config = dict(
    d_shared_expert=0,
    routed_scale=1.0,
    balance_loss=0.000144,
    init_std_router=0.00731,
    norm_eps=1e-06,
    optimizer='muon_variant',
    learning_rate=0.00765,
    beta1=0.9,
    batch_tokens=[32768, 65536, 131072],
    dataset='wikipedia_en',
)
Below are experts of layer 5 (counted from 0) of a mixture-of-experts language model. Rows are named router (the router's row for the expert) and show model dimensions 0-255. Each number is 50 + 10 x the weight over its row's rms, rounded and kept within 0 to 99.
After each expert's rows: a language model's description of what the expert responds to. This comes from a sample of Wikipedia text that the model never trained on.

# expert 7
router:30 70 63 50 54 63 60 31 38 43 38 62 71 52 63 58 66 61 44 54 50 55 54 47 55 49 57 56 46 52 38 46 57 45 61 54 50 35 50 58 55 49 51 59 56 52 60 52 52 42 44 43 57 70 49 40 37 53 57 53 48 66 41 50 57 36 09 51 48 87 39 55 47 57 51 45 45 65 53 53 35 67 48 53 57 57 26 52 63 48 44 43 56 44 36 50 45 55 54 62 47 43 44 55 56 54 61 69 50 40 44 52 43 67 58 34 48 53 39 48 60 57 44 49 68 43 46 47 50 63 62 77 58 55 66 35 61 47 53 46 61 52 53 54 45 63 35 61 57 53 39 41 64 47 37 58 44 64 46 59 61 44 38 68 45 41 31 56 59 43 44 65 49 44 47 49 63 34 32 52 56 58 53 55 78 43 62 31 62 52 38 40 54 57 44 43 60 52 33 55 50 38 42 55 44 59 49 63 52 52 49 46 60 54 59 51 46 47 38 51 52 35 52 55 56 37 42 56 46 57 39 54 60 65 38 56 46 27 43 39 49 44 45 35 45 42 45 51 44 63 47 57 48 46 56 61
Description: Early lowercase pieces of ordinary English words split into subwords, such as j-ung-le, s-idel-ined, sk-eleton, ann-ounce.

# expert 59
router:50 52 55 54 48 74 55 42 56 42 45 57 42 50 55 56 63 56 54 37 32 53 42 52 72 43 46 44 58 55 46 61 55 59 59 62 53 53 28 47 72 55 52 25 53 46 64 32 68 45 23 44 74 41 35 45 46 58 40 37 55 57 39 60 72 52 24 49 52 67 45 67 43 65 55 42 50 46 46 64 58 56 29 58 50 37 19 56 61 55 47 58 45 31 50 58 47 46 48 60 59 44 44 62 52 59 59 63 55 37 51 57 42 55 62 28 47 59 33 52 53 56 49 52 59 36 60 43 40 52 66 65 59 76 62 46 63 43 49 40 56 44 52 44 25 55 47 55 50 47 37 45 57 31 36 33 40 48 66 67 49 54 49 57 38 36 37 61 57 51 38 50 45 48 39 45 47 44 48 60 55 43 44 56 70 54 54 39 48 44 41 49 48 51 51 46 60 59 42 54 40 49 47 59 65 44 50 53 52 59 54 46 48 44 56 56 30 45 41 59 29 31 59 51 52 46 34 50 46 62 47 62 58 48 49 61 51 50 48 39 53 42 47 46 57 44 44 56 49 44 47 56 48 39 54 43
Description: Middle or final pieces of words split into subwords, often ending in -st or -t, e.g. est in Aesthetic, st in astrophysicist.

# expert 61
router:43 65 55 50 63 57 55 43 52 35 73 50 51 63 81 36 67 54 58 70 48 54 53 46 55 42 52 46 57 54 50 46 62 67 68 45 38 53 40 48 51 53 47 42 45 46 53 29 62 57 39 35 56 60 38 47 24 53 43 43 40 66 50 36 67 56 32 68 52 63 43 62 57 52 43 36 45 44 52 42 59 48 33 47 50 41 21 56 48 34 57 38 51 38 45 51 39 53 59 50 28 25 58 60 48 46 62 62 47 38 38 57 50 54 49 46 65 45 43 58 53 38 38 53 54 58 50 47 54 68 55 67 51 59 57 52 43 40 58 46 54 66 49 67 40 53 54 56 62 57 39 47 61 36 37 43 35 45 64 54 61 53 41 56 69 48 35 68 51 58 39 59 39 58 41 57 51 53 44 43 58 52 45 45 69 53 43 46 50 54 54 34 65 55 46 41 52 60 36 41 46 30 37 46 47 46 54 50 45 55 64 51 49 56 53 48 54 50 52 63 56 37 54 55 41 36 30 63 45 55 35 45 51 77 45 65 51 27 56 50 53 44 45 40 64 49 45 61 45 47 58 38 47 43 61 48
Description: Pieces of Latin binomials and taxonomy entries, especially a lowercase species-epithet start like c or margin, plus suffixes like -ensis and -idae.

# expert 15
router:54 50 73 64 71 68 59 61 65 31 59 54 43 69 65 37 58 56 60 57 49 42 33 48 59 47 45 58 55 42 46 57 60 63 52 69 53 55 59 39 58 44 38 47 59 65 68 40 72 52 44 46 57 57 38 50 59 54 47 58 38 64 60 42 52 56 35 61 46 58 50 53 68 31 59 46 32 57 61 49 67 54 39 67 59 44 32 48 55 32 52 44 43 46 47 66 43 53 42 63 63 41 63 53 38 58 47 61 51 57 28 55 62 66 48 28 55 51 36 53 51 42 39 50 64 40 39 43 43 54 48 51 69 54 63 34 56 46 49 41 49 40 63 48 46 49 44 50 43 76 30 44 54 52 49 41 47 54 46 37 46 44 44 52 53 45 34 45 71 45 39 52 38 39 51 48 46 45 42 61 49 53 52 48 48 68 48 30 52 45 53 53 58 47 57 54 53 43 55 34 47 35 43 60 41 37 31 61 54 37 66 57 54 65 49 60 43 45 52 64 52 48 32 49 52 62 31 58 31 45 42 58 55 51 46 54 45 41 47 62 45 38 72 50 46 37 46 41 36 56 54 52 51 43 67 59
Description: Passive and relational phrases introducing a name, such as founded by, composed by, named, known as, based on, married.

# expert 9
router:28 46 36 49 73 46 55 51 43 49 65 58 45 54 53 33 58 56 43 41 43 60 50 41 68 56 50 54 47 40 28 50 65 51 52 57 50 54 52 39 30 44 70 41 59 43 61 37 58 50 45 52 58 54 45 41 55 56 53 45 33 48 46 57 61 47 37 60 49 57 24 51 42 45 56 45 42 42 53 60 51 48 39 57 57 47 38 45 50 39 57 41 50 40 33 60 41 76 44 53 56 32 43 69 36 65 56 65 24 44 46 68 42 63 47 43 40 41 44 42 49 54 46 58 63 54 47 52 45 52 40 63 71 62 61 39 62 32 55 36 55 51 51 42 47 64 27 43 54 61 56 50 55 50 48 65 34 53 43 51 43 62 38 48 54 42 25 57 58 54 54 59 56 47 40 66 50 38 44 60 66 44 40 63 55 54 53 33 61 39 47 29 42 48 56 33 38 43 35 39 30 43 47 57 66 58 40 57 50 37 43 60 59 58 42 56 41 44 50 64 56 29 33 42 54 53 51 43 51 49 40 54 44 44 43 58 41 49 50 55 42 32 52 49 41 26 42 42 44 50 49 35 58 63 62 43
Description: Adjectives and adjective-forming pieces such as National, local, public, American, human, -ical, -al, often after "of the" or "and".

# expert 38
router:58 61 56 57 49 59 65 30 50 55 63 41 34 64 65 42 45 55 34 42 42 32 40 65 58 42 63 46 55 36 37 59 63 48 65 49 62 42 33 53 47 42 54 37 52 51 53 40 54 35 28 55 61 61 51 62 46 77 44 44 61 56 37 55 70 60 33 72 38 68 36 60 35 44 47 35 42 47 38 55 53 49 37 68 35 52 45 58 43 53 57 47 46 33 50 48 52 60 49 53 49 54 45 59 55 62 63 51 44 47 44 52 48 61 62 35 55 40 48 55 61 35 41 60 57 47 61 39 43 46 54 56 57 60 38 55 67 41 58 43 57 45 51 55 37 52 44 50 49 64 44 57 65 56 37 38 47 61 65 50 41 27 52 66 71 44 46 38 68 63 57 63 46 64 37 47 42 55 52 45 60 55 55 44 47 55 48 51 46 37 65 42 43 63 39 51 56 47 50 54 32 41 31 36 61 49 51 67 56 47 53 57 50 55 56 43 39 45 61 55 35 34 57 53 44 53 59 51 57 58 33 57 53 62 42 73 35 35 52 39 38 35 52 54 61 49 49 36 54 50 40 57 56 47 72 38
Description: Closing pieces of split words, mostly plural or noun endings, such as -ers, -ings, -ies, -ention, in titles and tables.

# expert 6
router:52 53 52 64 67 66 49 53 57 47 55 51 44 46 65 55 56 61 39 47 39 44 31 41 52 38 57 47 48 42 42 43 52 59 56 68 40 25 55 49 47 42 51 47 47 58 61 50 47 49 36 54 52 65 55 55 34 68 73 45 40 57 38 52 68 54 31 53 44 72 53 54 56 54 55 45 41 48 48 61 57 52 38 56 50 49 27 44 56 39 53 41 63 55 56 44 20 63 47 50 30 52 53 54 48 49 49 69 35 54 46 35 51 54 52 51 39 39 49 52 53 55 41 63 40 61 38 53 25 61 62 54 52 43 64 58 71 33 37 58 42 47 64 58 35 60 33 53 42 53 50 31 52 40 31 52 31 59 48 43 55 50 40 49 56 32 35 50 62 53 47 56 39 54 42 55 50 52 51 53 65 60 40 36 39 55 44 29 53 45 57 49 35 39 43 48 44 51 38 58 42 49 44 66 41 31 66 62 32 49 47 51 43 63 50 48 40 34 57 49 43 44 39 51 52 38 39 44 33 41 41 52 64 53 42 53 38 34 33 66 44 36 50 39 59 58 41 49 56 63 34 45 32 57 69 48
Description: Words and numbers reporting sports performance, such as won, scored, appearances, season., match; also score digits and breaks in match records and career stats.

# expert 3
router:43 53 55 54 65 49 49 28 52 40 60 41 59 60 44 35 59 56 42 59 54 47 54 65 78 36 66 38 66 51 28 45 64 57 52 47 44 39 38 44 48 46 41 50 62 48 57 42 47 52 42 61 60 53 58 42 55 55 57 43 45 61 49 57 45 39 39 65 35 55 38 65 51 57 54 23 37 53 58 47 60 50 27 44 41 33 30 53 47 26 51 50 39 44 50 47 27 61 43 43 46 33 72 35 42 54 59 67 35 57 37 48 44 61 40 41 55 46 42 49 46 51 48 53 62 48 49 42 27 42 66 56 45 64 51 35 63 40 56 46 50 35 49 43 51 48 54 70 55 60 32 60 62 41 38 48 37 64 43 56 69 54 47 46 54 42 46 52 74 45 52 70 32 38 50 43 48 51 44 57 52 49 43 53 47 63 44 41 49 43 73 40 56 53 61 50 57 46 50 71 36 44 38 40 48 34 51 59 33 33 53 52 65 51 54 53 50 48 46 56 49 46 46 55 57 43 34 41 52 52 41 46 43 51 33 38 33 44 55 46 40 41 60 60 44 39 58 45 50 62 38 47 50 56 67 55
Description: Prepositions like of, in, for, at, with, from, on, usually before a determiner or possessive, as in "late night of prayer".

# expert 41
router:35 50 62 54 66 69 57 44 65 39 54 41 44 59 57 53 63 54 43 67 57 50 50 56 70 39 63 51 53 50 38 40 57 56 69 52 56 51 55 46 44 50 49 59 53 60 57 40 58 43 55 50 50 42 47 43 55 61 56 50 41 54 50 55 55 44 47 58 39 62 43 63 45 56 55 28 38 55 55 65 64 68 43 58 44 48 21 56 56 46 52 53 39 44 54 52 40 46 29 53 48 37 42 64 29 52 66 73 48 49 41 51 54 57 53 33 48 46 43 41 52 59 41 57 63 45 44 38 43 56 55 46 57 70 54 50 55 43 47 47 50 47 61 53 60 45 43 56 51 67 30 48 68 40 45 49 32 69 32 52 55 56 50 39 63 58 37 54 64 57 35 64 49 43 39 33 39 39 46 64 69 39 49 44 63 65 54 31 48 56 59 47 61 68 59 55 54 46 48 45 37 37 40 46 45 45 50 60 44 39 67 56 60 60 44 60 28 42 65 57 45 52 59 40 51 49 34 59 38 52 16 48 69 47 37 43 48 32 55 39 34 44 54 43 40 44 46 49 41 51 48 57 48 49 78 57
Description: Prepositions after verbs or nouns in running prose, such as for, by, with, to, of, known for, response to.

# expert 42
router:50 61 57 55 53 46 48 39 48 47 56 52 42 46 65 49 60 63 46 56 71 42 55 42 46 45 64 57 53 49 43 49 73 51 62 49 48 38 46 44 63 47 66 41 44 85 47 33 57 39 46 36 64 52 44 48 41 66 48 29 47 58 54 33 58 48 25 64 40 78 42 59 50 49 41 37 35 56 45 45 53 47 56 48 49 54 41 57 36 36 42 38 38 52 51 44 47 36 47 62 53 42 49 57 49 68 57 61 52 60 35 56 40 55 59 42 53 54 25 59 55 55 45 47 52 46 34 53 39 47 66 58 53 57 34 46 56 47 49 47 57 63 41 45 39 32 42 51 36 62 47 59 51 30 53 62 29 47 65 51 62 33 47 54 61 45 25 60 62 53 36 37 46 46 63 53 53 45 40 58 66 41 33 39 48 45 64 41 49 53 51 46 38 54 37 62 43 57 47 49 36 52 42 35 34 36 45 61 27 49 43 66 53 52 55 42 44 46 49 73 46 30 48 53 37 32 37 51 44 54 42 55 46 53 42 41 41 45 51 59 56 36 61 35 43 58 49 42 54 40 39 40 37 49 55 43
Description: Single letters and short fragments inside foreign or compound proper names, such as Sam-s-ung, Wood-b-ine, U-y-ghurs, Bund-es-liga.

# expert 31
router:36 50 65 57 55 42 52 42 68 41 51 53 53 61 57 46 51 58 41 45 47 56 43 59 48 33 54 54 51 52 27 39 69 61 57 57 51 39 41 49 50 56 51 33 62 61 53 41 55 45 25 35 72 41 35 42 54 62 52 54 52 55 50 36 64 58 31 57 51 75 40 52 50 47 54 32 30 58 54 52 54 51 32 53 60 42 39 57 53 37 34 49 49 45 69 56 41 51 46 47 35 63 41 51 44 49 71 47 49 54 47 52 52 68 61 20 45 38 23 55 54 47 50 46 49 54 53 45 35 54 68 71 53 60 56 55 58 46 48 53 54 46 37 53 41 31 33 35 47 60 45 57 49 51 27 42 52 62 56 35 57 27 53 56 61 43 47 69 61 41 29 50 35 54 49 42 58 52 59 48 63 45 56 63 67 54 44 45 51 40 48 37 48 71 49 51 43 50 43 54 53 28 33 48 48 53 53 52 50 59 51 46 44 70 48 51 41 49 43 52 48 52 51 48 49 44 54 45 50 58 37 42 68 57 51 56 45 28 38 39 41 37 48 40 51 44 47 57 32 42 38 33 40 44 65 45
Description: Vowel-heavy inner syllables of non-English names and Latin taxa, such as Alb-a, Am-e-iva, Kerameik-os, Incert-ae.

# expert 50
router:55 57 56 56 71 62 37 44 67 40 38 62 45 57 61 50 52 53 51 48 53 53 33 45 59 42 71 53 50 56 41 57 75 56 66 63 53 46 59 56 59 44 48 51 59 53 66 48 58 48 35 51 60 61 48 52 61 54 55 46 45 62 33 38 63 57 34 45 34 60 48 47 44 40 67 38 44 53 49 44 68 35 33 54 38 33 41 59 54 32 46 58 54 55 65 42 37 44 52 44 54 40 43 67 40 58 53 71 40 41 44 66 43 54 52 42 56 51 48 43 74 58 57 52 50 51 33 43 36 57 62 54 52 60 59 46 57 39 51 50 52 44 46 70 57 61 49 57 46 65 37 38 49 52 42 39 24 43 46 52 61 48 52 53 51 41 30 42 62 44 54 60 44 54 48 48 42 57 43 73 44 63 47 53 41 66 51 46 49 37 50 49 51 47 60 32 45 28 35 35 49 34 47 47 59 34 52 67 32 53 32 61 47 60 62 58 38 47 56 59 39 41 64 46 41 47 45 46 42 67 39 50 38 57 53 52 47 45 35 60 36 38 44 56 57 42 37 45 44 67 41 32 25 36 54 43
Description: Military vocabulary in war history, including regiment numbers, Army, Air Force, ship, gun, 6th Airborne, 104th Regiment.